Below are experts of layer 2 (counted from 0) of a mixture-of-experts language model. Rows are named router (the router's row for the expert), down (a neuron's output weights, with its number) and show model dimensions 0-111. Each number is 128 + 32 x the weight over its row's rms, rounded and kept within 0 to 255. Numbers have three digits each.
Before each expert's rows: "comes before" lists some tokens at least twice as common just after its tokens as in all text; "raises" lists some tokens whose logits its average output raises strongly, later layers aside. This comes from a sample of Wikipedia text that the model never trained on. Tokens count by the router's weight.

# expert 14
comes before: "\n", "-", "|", ")", " ", "–"
raises: "\n", "\n\n", "Career"
router:165146073163099148155161141136096142146083134163173139137064130113124109054157168181160090133133167164109174086180137170201115142167139163147185079141157204121132058177115115112090108138122118199188108158090076083167150176146094103117143165095040101122105091117094154098167106161166127100089085111117091146112124126137126121101184095096
down0:132168130078098070135204089164131138171091131145132122125140137142149161116121211174130120092093109148193136147148124112116135180176158097125083143142149125166151074162073164154150093156144177160155096086127103118108092163133148155133104184152118068154117191124066123167153101194171203107170125101075125153148119160126177168106146152131
down1:103132140140136177151157154162094119118139121131125078113090138123128128125065111099132126134147125126102116121136089116129182120145135146158092165127092111147121204137144198162107137115144175150104144132132122140141159145154089173091255123122049089156143160139105128100140183096154201100128193126161109118115130134100121137107142122104
down2:142116131141183089148124153117103148163109123123102064164073133154079143151182205228124122141089125172135120161101130138106183090065121092153167146193134171125082098102137119160090134123141216123144066119048152119131130106097191133089131064108176069089144098165128105141123178095098142096087126150141172138125130076088087136105081095140
down3:119103147161085154112086131144109162059149173130192142136101130142113112119157135129159076127107150178114079157149086129140078189129146104119117080114117178067106090194134088102122201093142117124120132110087067151097114128179165095109103177208193118138130099105076089123165084174110142178100102100182137169111166210085165155098157066107
down4:163120150192156125143166157093138101151129110153165134066131100152142149212124095110190109126128140063214105151140153103123119162087205124105141110093134139141065137184143215092146140142135105147145137141096181119134161088190112153163163161085076117125158189146169101127118078116108123157122116124141111111160156094138096086128139174109
down5:174131126162076135120066140100142149127153179112111086083112085139145104145112110169106141106093145110082150134163144181097144134142119148135090165099091081169131171132142103116155129128109089076101163109124114114188183133105159114093029120105188116128052192113153089074117094076093188083084155107110132125109194173150103081140101073116
down6:133114070130099087156091125111110153138125145123177119139125110108056099183177157120155116149141142099061163119109107072127061084092164119086073082090163153119101117114147036152105101151125102137142140167114139120118127124150142137142000110110198173112150067121114159115115134130149136143082130166143121139136123146090141106126100113179
down7:152106132143143127091116137164124153098130144114174115056116074120116106135050137129116159133135090160155168085152165171088102104119107134103168172128062142116072191107115132093153140144094159180084157163161121159057084105152138128073193176097089142108190109078143089157122102125112104095129187183116145123124152173122108107081139119154
down8:141141111151068149074062095093146151166088119131201133178144105142170070096133157083157162119088135098138127155136111141113152096090145168099122167064085130126105137219134136155109145117158146121129118128124164121150107127157132087132105134091115134123081095130145168163133175077071090172126176103198127167145148139113121073189172151129
down9:152127190158096071187144088130114120122099090120093129135172130113157113144102176152160109129133136153102102165092048110122135118129152186169128139110149138131117151108167163151122079217139161229143126163143136100091099139144111142139165140114096013186077126130097160123168164140152204130141150126144122165117157038077115098136162076102
down10:173137136155125163085094072182142165096184099159113121119131142116140094124123052064170122093165143126154110062099112084143080138149093073087139132144125118157188150118115117151149166184129112122057134066131145135104172156106132118101127122088146218059151147106147155135167127046106088182124108147157123092121137132136148113218106125136
down11:072166160129184196117107072163152062158105082103095158167077158105102115122088119138127087192118108130069151145136104096171168100127104187097123128135084148117121132098132102180132140090079113081139095125123164110136102162100128106126155102150151217139157155056163103136108149190134143159095081123113105125132132154184153115103132150101
down12:130186083118161058161175146149169045153153129086122143153142166101150143123075102101118140094136098076103136129113148125123145121100165082117227066165169193112118147141181102110086111165117132127121168119095095133108145126110110101128105048090135150075163172159140148149107172142159144152041115121159143049116144128163103155198057081176
down13:151122096181126144142136177136144131090066082186143095133074102100136104099157152083125093139106127113139149110144126167137121043110131166142122104117105171077089119129145059114105163145101157160111146141100180140146148115068109141103158119107171139089094094131094119109115156092111116139056097084110128137137130114132114144200060120127
down14:148115127114132088136154113115150184129160147097091135083160070088093127082155117137082128107175070195115136160124076100147196139122108167140163122090142115168120074118163129109109076162120074148115130136122095122181196114136146152100129102154083096204055117148110176142162198106075096136151170166171076106134150152136086125152127118113
down15:159119145156133127163137146113104122128096166139128099145126139099114157057081107173108153122075148070122113156105119158083127137176043130155144114158129118099069107196137108161165136097111104086128113116133086129171127085123146107137156131117129149124142142116152146182148178160102198079049111098169085111115122187156178151119159186140
down16:105120113158118106124112103165168111136138123113115130156100075130128098143115164092065111126139084059118119171156136107104172071071055123091158114171110143102116094147115108159137104066102166031128119140214121207134127145107143138120124171140094109104144107122149088126108176160118177162155131115163164131184110179153081152156096086177
down17:118110159142169107142113191106119097151135068141148118165103134107119154129083121094084133099106124164133191196139137112200120106164152132092141129206110118123187181093055115106151127092087100111122180126148122138133163088131120114137177149149136251146141126076145125205163110158096146126121108082079089103125122163130140128096186112045
down18:117150157114088127093145141115107133186147128129142162121161113110114088122166169149078152173154155136168155138153113180119141160120151138121077092125163136080169078124178148108111150091127085159200098145139123166127138103112105092158000118146144103165077025138082107148143093123153166069200148150126075123144146154116122178173164153133
down19:126132150071085169123131117122143137084163125138096115145125149067132134106096127115110153130100102139159137080167158140125179135150070071117093133143113121152141131096136054132117119160146140068047076142127035110073097157124101072076144082087185143084150132130133109133132179166126170107080171064177140100086087146135170180132157105178
down20:135197154124084130128135099255130131108076097128184096128065155119139186154146132047135180139103103122107078188107115137135085073130176119175072068088125142196127071132096109107157149117168125181155133134200127166105154151224117154102079135137157105169110142155113162111121131094139147169149142090084170117152118170120125159100159143143
down21:064137076099170100102149140160129128222150140130140189088128083078119088166140164137145149143164122124153142048188083079123096171144106127108142142124088131096140132129160145156053185136144164104157114184174164084123125134091138111100075063145067152119132113131113134102166144172120135137120182128128160143124138125161132114126103101095
down22:067130110076183138078139089129136112120137102099222136184060221120146149123128149130170104105108093146149060104107127153178113163146146093079145098130126066086113128137137114174121116074131132138134102106151115164090115101073082093130175134178146155122177085087173129125099169167126161083113082146130151119063116128094098166086140085082
down23:176094129170098074172084149133142156082113117124129124105070107106148158152119082112125133143089106071148184141141104165118113126091089080130135114096112160121097162158164092143094139149184137070104122129126134120112116103164090189128139146095183155121168190155152096133069123140113101169084117073123168132169172110170132127085120166146
down24:103140176180103130136176089129122146110132130127087176132143136118189082092086145185136100103139112100175134114115066151169172161194089120086158144082182105244149070139140092079105112130115131125165032107182120101106177119152130104133098140110164117139067175081128120124129083091134185167119119102119121125146123173115098121140181095165
down25:096142173101066107138152108101086204208096131090114108138142161109121099130119180163133125158132171178147065121100123124091162151172153143095113115147172116148158127088147174108091085098158124124153090170139132088142149130081163128136107101134199081175104133134163159117079092143177099125160087138185135142096103076151115123121173098181
down26:143112119181143143097076168222170142173058114118130077152133080118149095086153121093135138116131113145077119168125086152120083100194142151140112115154092105155154165113143082105085172126124144166113126080149133114164135144131105176143147118118174154114110130105127121158135181044152089142150073083119098111112142111116182132120166185143
down27:081086062151094129127108093114101174124190145112153080131153190111107100141215117195103117151122165093102117078190110152092142097128139106117125144085173099130079051143114140104117154133144113149202117158151128105151088137147149111152000111143187080112178094121164123097129130073135132141108129153136155080103118149130134133082196126134
down28:055071100091145143124155135155080119190135134054117149202086125094130094156178174139100154172111138137096207153165192111102134132170119144066072134136109132159154127119151132128107141113158151135189104172041136117145102169104112135146098093152134188066115089114155105103119129162156069182138131168110126134067119126110167110099133130147
down29:193105158183101131156174113130119096070178121141154059107128132109101155138119093133154112082166152113130132163153153105104136109081148073167199141071182138121091090129152107112097149153105150134091182135084187104127160150158106110094071086076066091082113099102126183181122117109080142119036165109082112073155130126143081071165108108153
down30:132148089126162153066087122104137130060102104145129116123126096112139143099136176079132124151183169171135157112078179144167145141090163157120096106111089112120113112147168115077174128122133153158146114150089113101120100143151110073097173152156157069121092159090173070120111154076086092101082135169156089147104109150135147113131118092157
down31:131110117121126107129141144137121110139119218139110163120115106154173114131108144199131137129132100143144146157125135134063123160173158163132087124111143133137118167175111080136139138101169081073113090119100105182094118118168144154159149153130188094168129147152167128163045114161108174080162067158059131130151127146108137108069138171118

# expert 9
comes before: "-", "|", "\n", "==", "The", "==="
raises: "=", "History", "Personal", "Career", "|", "Other"
router:174128105090169164122112141178114153086160102113153111150106144111155134116094073075102112166156087138127133084113120102164140138109166109144162104111127183145145101086105122136161162080063093132156154118092115076154126099098064111135107168161046147084123173186099164118139202157193120143086153134122111143172110123146070138116140113106
down0:115158089163153108072133100158143086128115128132067129074112142216143086096128138116110111083145108116072178125046144120143160155096046100095130160135073182115195099120153204138165136110107077164185095079164133080160166122141144182163131182143182129190109161158123131165151121103151185181146143152086058140120174116167103143152133132131
down1:154084142139121072143120118142105125101173133130123138138124100095108139138139113124110167121120162095137034154057157178163112178165138106149103174112112128055170129114155149150133151101179143123157135163145102173136114118196128138133082209141180082082062173187109069085140101089164180131127136148160162159150144088168148125086141148139
down2:111151084081129137148151127147163097121086171194096125156062119166126145147081158156180156070128233170086138185124122124070126128107123070128136105081153134120111136164149108139115127130151121179192110157115140180129128148144146117082043201110172107178126119131163133101084083134076205148113128093183081169134176070137125134125124093089
down3:162124100100148152103144182180108109135115131166096133202115115116152161122105081099116108103131091110143131170160113111125135116112148106116062118143062139090164153111111181212074114109133172111092162170130125107116093088137093141113142074143212112132205126094156099144113152135071138142127128119128173087177072129084099210141099075113
down4:106173109178157172169118127107059072155124121173131114116139135097107100202128207146096100123100132102120187126115144052098149123130143174088113118144145153143161102122152114170094094107110159151115130145150124123112127128185084132114116137119096152081194072118169130115125125159112123173172085121056123137115119107062142084093135116132
down5:121103108143103125125125134105140148102094104115126124108150095165072178127097123139112144159126085171124211072155130159085140140109137111148128155135110125112106085111129173138138096154088102135159174099155152153107112122132154145085036168127137091108153135177133119166153145107089110130081132134142141108148165109177132139128156096123
down6:146133103116133180086095142134123138109100108157120106113132119134121107165131152086106134142162186112172124154096126116097130154147166138171134130069140134130135092083105066168055078143124116154152072108117139204159139096124089129164180163114038108076109089161127165042101085146111127124112141110114188115132160070158160129109085115110
down7:168115077115118101169151134125128141142109148147178134149081122092152095147144088097131161133139092116110069088133199071067086199059132131099085142105100142141139083077156119138123170147129091074167169091151146107142125110124122145123043149086101155075129128128101154102141218115147085128066099107140138119083104056148127182082087114126
down8:094116185159117106167130100089175127168092179089130152114058102144162091137140140078169186139134112189139139098112162136185124123131130144080144117144120172144129075182089186154109055131107103126121101168131129161136154140167112109106172094132071138133102086118159117159142063122168134120154102150124127153117138111032078142167155118176
down9:149081089143121133103086134105161090122103113121155183144093144115086117142106117151143062144138109125132149153207162081176153135078164156139158111137078119085084171070095080057123106114151129156112077149091146140194125104087136088125133124124125081071115106118110108103141180124169108122070100174182115146163104135096159188084133120058
down10:102130116182171176084138099119118084075111130144156134170158126143172143134130113112137092116136109173101140119116151175097124158152061073192088077210086177058099060115130113141121122119100132098133147143131142142179086092076113105152082141079082159042114126111126158090143125185105123138065145113116164140129103166122106170128103154110
down11:083090122135141110169137122098123154111148040111127094082141121127102108119086106095073069158113156162147093122132147104129210084154089100151113114126123167130133062057137106137126109204106112186142128148133144120170139169160060100105216070131162164064120125108142143120174189189137145183128096074129191101176147172135052172106116120136
down12:131077068173138133040112118092153101195106096129095165098129104090163088131170140061148144107114152139178086151164172140120100095126109087106091122145079086127180030181138181137148106149134141116152196106106154102128147120099094146138052128136136075047168143122074131173160143165109103162147135067104130171124095149164152158126162086106
down13:076144180107130120126128117138109146122125108117081141110166115104155131072149121152138135121139112129131148109085114163165189138162112152131147153116192067140115162117102151152114146127131154134087110152142142141139184109113119175122255100131061121115152166126075157097162111104144111094138163121161205095142166146173125124156113154147
down14:122162141101143112078186150097130140125102107110114114174165173100115139134152136133117134188138137118148155117138109094185110101113155148127133139086077111119130130160137164101132115149108144107106132141188163160110109079108149161121255126119000154172152151111096106101118115109145056084178140133153164083138142134097167127138139172084
down15:068059143132160120148134138167175177100151146094152146171149076112132113181098095075116133112123121133134091168180157171140133122158118109093114171162179125127138128101123172098145161107194118129094151173087111159061167157087086129127081099138137164124102117055138095089132147122119109147191119190048155096092148137146156096113148148101
down16:186108184120138173099109078147171146078183102133134062119150133126128158121121121092118119153170136083161074072130135135146127153149072088155133136150174109084132116121091150131123121099099189149063166119168121156113168113182157085088132151115089100158117146097092161200134129195136121094156147135136106147165179100148117131123120113194
down17:130139170109190149172033083112139106125135115165084151126142114064155112108117121145106149193109156078117133077108127185160147115139074144114125165124090122111154157103125097082107119117172135141089134096102126164140177110107091111156095100107114104104165108125127139074177183181107082137111131070135091156106133139116131080133125082141
down18:120179125170146125184116138111132104084161099142106087147106131115088183101112061150155101159078130097133171118166113159136135180116170160125162128166142169122185121134086117145107124113140152155108175157143088090100126169147137164121180111106165150138190094069119143141088075141140124119084122124136157108171171096142164084143080112096
down19:117115098122131149107057062158126105161139090120155149159117112089148197079192098102078106116108092092118106103196128121030129143102086134117162189089087160147134119189099185162145185107135144155112142161094138087132120122110090184146150112116047147133124080163185182069120098182130137130127220157132145127151109108131099136095118073101
down20:163130123132107093069160069147110138094198111072175135174129086114107152176143135129144110148131095150133115124118109110121114136139155150117189112165187109076121112129152174135100140108145116143116139130126115075089164101119113104125120144217100124218135062087128068095109108138091054181132071170152145110151113102117160144088154164109
down21:121110084143143152119074066151169141048112130156103133117147112168159053139038079076092085146140124126123178139113151071093143162121147117174126104046108158077130115060088080123100128132108109133176108073123160153152103131130112076131139179104065225047139090205121119068108094154076083167076149152120132116159121058166141175075128125122
down22:138139161119145144118114120076159124198123080137075156118115180122134094085139107145133150103115158119108162119149120169161136088111128084088108158189148149081105001166121130141158109124074150100084153092144120173180132123140183128137183161151000115154126172102077144104121126139173102111133136139171123125105166139154115120187096162122
down23:115124167081129121110146174081132183188162116168173139134084108101125202124178161168163124138139106173151148125149103139180103100115139163064160145218177139152090176162128127152118097128132167180124106114101068121070123138112143167129126092105142080136137091110133198119047122102130151067152158078128147170075113117171123064132141103133
down24:109136069153148069133087045091183102105174189156128158109086132088119098095086131141132146220116155170184109158141152110106136140133129158149085074139106147139122067123098132148153073152128147142106104155125182084119126131118093154125064129138059092125124121105130129115172118144163099106111216118163120118116112069190175152152118204171
down25:115162132154094102146136082083115139132133160138170163126144184107180098130177145167074169075126166147145098135098190143144111077123138164190083154214161132082149146155142104156166168083147112124174085135144068083107163099135119126111147164134143137093085105143118164113086061181126120100125150156093109142078039152177097120153160133075
down26:159121110117098163139121131094101133155106134084139120190130101149118194144124089129142149150184086177138059130135185116149092134105172155136174111113141099112099174091108099100145139079103134096173083098161090165094142059099119086138115095096108162098163137137182113113138171208120133062096128150126143163087077073117173109101154169090
down27:172085161128152126118184132133153135149090137168099159154073138196124060041130105093149102132151109095195155198115186112169168096087119091129102098120128143093134034159082143160108134129161095114126155091110126187119155153118084125129101120112131135128219110150063120227111183191126118164132104190146056125118128107106146144142116128114
down28:125122161176097145096127153140129126115138142154139116099126130110109138125084098133144150145164081144183110121153079125141164104140133152143127188090087071155164173132117178151139169136149166109134128089221167127117172131129109153110232138102092071181154169154122107087113140120129175062153165113157117109133097116098134182113172119105
down29:167109138105128174194103155088178158056138086119101134098094137123131126150144081159135117133117149169207168105162113141170111107128086141147077138095165139162153125095202179149092132130120104133089189123102162127087151087134111145118173119105176133152161070139210115084109130213083134163157147163103076150128123146093088095136109155112
down30:103079092203082131116138076108121129148145132161125158095111100137123100058116106170129159152084146197097134164094135122078069120127094157132074101136099143075111092205162133126120141104086140140178130050152101090178155131155126119102104136124050119195164079116135125173111120144122069144151148110150156133091185096137133125112170160090
down31:125110155145142159145107108135121106055123146131053070085085119161158070117078084155108098161096140138121168128098166075106120103105135104189127099069108150144085143106146155124077118139124096100104111082133122180162087150139154124125223126127118185105154112187139108176140143192123139162133174214112107116161168109074107170107136093158

# expert 20
comes before: "\n", "-", "|", " The", "==", "The"
raises: "\n", " Also", " |", "|"
router:140148101139112092142161131166111140151132121144158144138077124099156093107135126112159139147197136132122183085154119110173095158153157105117175161108127192134142081115088110100152185097116100120204132088087104112130119137116055096198121144109067146120165113151149137100149087175138075144131134141109111162145078139174127112147192114137
down0:118130111166103124160091131114092134153117152123107155156106170156167121111151092132149118156102167116158165150137140103165101124152130107093119119110138124108154150078099153123123093130151117163067180157121141108169094154138196145157232185154159115112092133136112081218127208102115115095124120111116101114106076160110075110144210102172
down1:130112143132097141163167130156143176149173178120188102110131126100142176128093158142120126071108100191191151098113105183121114095184124199061155181143091199058129204123134143110152112118121119093141114150149157146122142171139155078131127133109145096095147102147098149169142129197130114125196141131107154093119154100093092101114153150164
down2:104118182095172158162107149110161134068153097146138108116174087116096110093186105150106068080074125157093135176120103100202091107153091149173070077148172122098137193151087102141118159119087133146098161179096158071133073104123138115104155132130090125148157137108120138141133109091094164148147121118070129162145098176171090143146108166098
down3:065158151103196111085172116120145122162161105163098153110140160133087137082131117115168148194110115112129129144120097158181150151135112215191120120122142125161147123151091161080101130106107077137140135116130090046162123133145142143068195161155047092093156141115110152165150113113143171118073167157058140098134159103114083121136116117114
down4:152133123170103121147165156138145220153083175069124147130148152163099109196140124098150132124152172115143164110133160098162111145119187074076144121128143100115149199151130106108170110113149070116137125028073162124093133196108096094150128119102100171156132137186175132107119047115145094158170112110116116121093102110142169123137117118158
down5:161118110140106103137128105187128132177150104105101120118136110150103111102116140064163158128122134161183138069168131144156068110145158131119094136143125087083093147112157113148191111130122123128100130106152114184125140151174186090129000138127226067135159107120081174110165135112147167166131171101127115189100110106095108130143092136170
down6:123105095145098113159088146089103131082143168118153081131109159088149068136083172112130106100108184110147120133159156087114162114090149147067158073168097128163088116088120096089150165111124112122189119175100131119131151186192139148110023152122111162132162090093135121059145139059130126132114181175149120163158092096087107163144142082126
down7:165132094143195144076124142140096139082173167151152089185145095176132165110112101103112110126134143125157095146088235135041128139171117131124136098080080127096128184076127131158103143078147084124152117152079168118094150145161080134091136102121232070094152161092155100085134149110109153186107129141090096158149184111131175116112108148178
down8:110163148107078147135125166178089152149083169104153071132149068120122129101147154163129152136111148150117090160114187095104211152182070124159139159163073143097123125093104102163167176132116121152157141137117100082042129106167110124137151071175149107121127162074131155187149102124120136140131195050131156138060108141174095125081133159115
down9:127121098109098177095127137139122081114144146116133104122136149084145050108073144192140093121138149092214134116118133164138166142122090148109059115164132126140131229155113095125144178200122205132117088088125171117118121157163105078094152127125138129133154108157086184121136161147162160107075140075194120132100151070134122164130102140163
down10:125115024121105115099126067194067105138068169134118107141145153149112130138143111167110154100159088102139206073106144127062102169164138127157091140053159145157125113134156080108142122169115073151134115112142145156168083116175127142144076135157138115116109105118170095100080147178108130181110142165068123134168120159077171136103169117078
down11:140125122094081100143141099138177134132070077090056130201117136108176085156149119166148117132104087163095163118163109142138175107130099138171105107103104163067117107117132171114130098088121181204119126147130055162126155121093118143117099149113239059098132134145090081129121201166109167101099145083139131114108174114095073124162108128112
down12:114172101125070164150093145063116126170127041153158153073104179136136113122091137128127137154085156136126135102160156105068133105102206094146123171090077164118070147144058127127136128219151086070138110125162140154164086115103117095116089171147132118149171088127116086090134148192176105119151097128129074106133134143094122128130137121084
down13:125142130091110127158190142093115168094120076124100142122069102106081095098103098062118136099128153126125083062163145127135181136158126135203155131142151071116111120160095139130101112141141127147129176139100120121137168183061119160080192102103060054133138174137085180112102095146109114121102162125191160105112124094143165113111057114135
down14:180109109162151133108065164119142132117148130158177101100121105131090130127100162096169198140168148093135122154133120103110109164117186126108166138089111145128096112096074095127091194140138166133143169132118174079170092120212092184129070175127072118099146049129214096180144092094128079136137136139104114123100138121112137094121131117132
down15:131142142125170142168093138188109084132178150128117118127168162073065096164124146149149137115097126140072092109075144138182043089108157113134163103082117091139112161135100101125114163137117062119126088127131157097115067077128163142146225163159099206083157132131134093186122157112094116106101118083154094109132111083123134085109134108084
down16:090109123198108163134125110155113085158116110113144129140168143096082198125099119110171123091129144139086110106083187094151137114089136132129097066151084095135133093152068110132136103094119128105078114139096145099104077140105161088136233125131147172100134160172131122148063179135146144139064061115123087111126110102123136128110084126104
down17:118109097105081153120129131128132115130128099117138123140112155140114120106185142127167088174118113152140128106121085132133100079149147188137162146141112135175077151149127160112158080123126128201122133114163113108148120132185144143116247101102014145176174089096152092117138192095124081131167219099149052144160139131117099116158140098132
down18:070148111089060124179180097145136105098165098106132108181172146131106124176128135129137145174091125127074143086114126119149165107139119178169120093118123119113102135159100127150130107130112158127125128101109158067099131168115168153171125096100150124152074156111032180154108196159138194130093147122149126149152124057184158136146121126090
down19:125166139134135136171166130102155116145144076115154145166222103092095124150138141058128135135185156138175089121090134115127112098123129103142145136211221125108072136123153134153129123118107153183066155159142127138102142152120133131104128098075125156106127128101089151118108096143086067099105163113130108083111095174124124162126152136162
down20:104098041147151134161147144199155167102089140091166130140137120091124090219122125124116118134139165115124137084147159134081142143132114145064138107069112133142115156100123104096134161107134126093157103139085128150125141151103102064141079139095255117138137081110147165148097125117089179112108092167108121182136123118088100117147137109157
down21:139134150135109148087184142122085152183138081122147118103131147147135106095109135126142102173182096154116156097149104075141124128091115144168165140119121121135126111156117199104110098137131093132108160137148116148117141108080155113083206076055054107126176098082080139165124144138135154096136130133151051116112155186143100119171150127091
down22:112147100185163122119136072122174110166112124134102164127146139130115153144132178106169165123076117147088133131134141116112131056099227121156164027156093143165127057124108133090114114097083090095044127068112165130161111114106130101122165120113100096159069157163132165175174162133154123115069109151161084090183133122084162132123129170108
down23:113169152129168196082166132130099146135154159112121119136124156119127112093134153126126129123149101109158154132102107136139150112176112141165128142158117110143146151163138179111122118096111132135096147096108087117154161122105114147095255122090010153149114113099105169132142160084128100136152143136126143086119141159132085145141116130111
down24:127083156073114119129128148094125165142127115149178087144113159055121163159153089109177152174130111137169158124123101153145090156131047135066233148139174153078162119118157122153131159125152191092132099139161109148117111113135124194125202166116057125092180125092132123143163132109126068172170179127118163103096161132147076148148106114151
down25:162146096127100146172139146138122098160074170130228169125184122101108096209146119143109182139086109129103165156130093158142127099138141107120155129141086107134158148064170073131085110140122164144166148190143119068113151171126101183127059183092155122127154122157118153112090127201109132133205102120117151120099116095082128094121154133086
down26:127086175140176162130092143129134173133130113081185102179131186104115144133163160145125136136101125197158172155172081167101164137135103195132133113149145092134140078110156175062056121122101129175122118077124100123196140072077167152123021125143121078092106073114113142170128121115115059107151095165125157128099093136096106101095137134157
down27:120125135123135141083105160154127114106129130142133118118115130138146164091111094118128111141134136098132136115116102115185113120128125123155176176149102112161104204139122155169118121214161171156118168135142149079124089118104179108165255084152072093140174154101115105103082146154148115094139141129101114161130117108139161107169123115110
down28:126120125104154181185133160108081144111119118120128118128134137096110164151100156180133129118113133158104126171070083125186077083096158129081056121057177121124124176122115090159092106142123114126146102188109176072114104129143157138085109148147202152122103096165146096182116150147103153137109090145103085137111111101078110118155098144130
down29:137097136146077076133133106072107181163142098157033119093137175126108090097199149120108077161160117099190101137107157182154129149138069110160036139128135087076178133107134130123178144119144117132123123142137122100149165170141148087075093174134170092114092179200099122143134111128125124054083109112113123101098137144214112138107108124139
down30:107083123151094139107130112085083147150127128134135153108115118158101165129191125157144145117146147146166134115154089138087110223187071125106110106131134149121134116077196107086091154069143136129144118096081035110152124119150114116099028136119172133072071137124162127199103136116141098105143178161175161152091119166138099104083143127124
down31:148144143088080103127118169140153162178081110104133203125090098140189191147119155122124174063188153155131103103126114109071170144231136100112102093121154106118089142096171134173118132064147095129172162161136155147142135102149087166095104129133122109164142164106135102092142105164166098135150106134121103061115167136103117174067134112092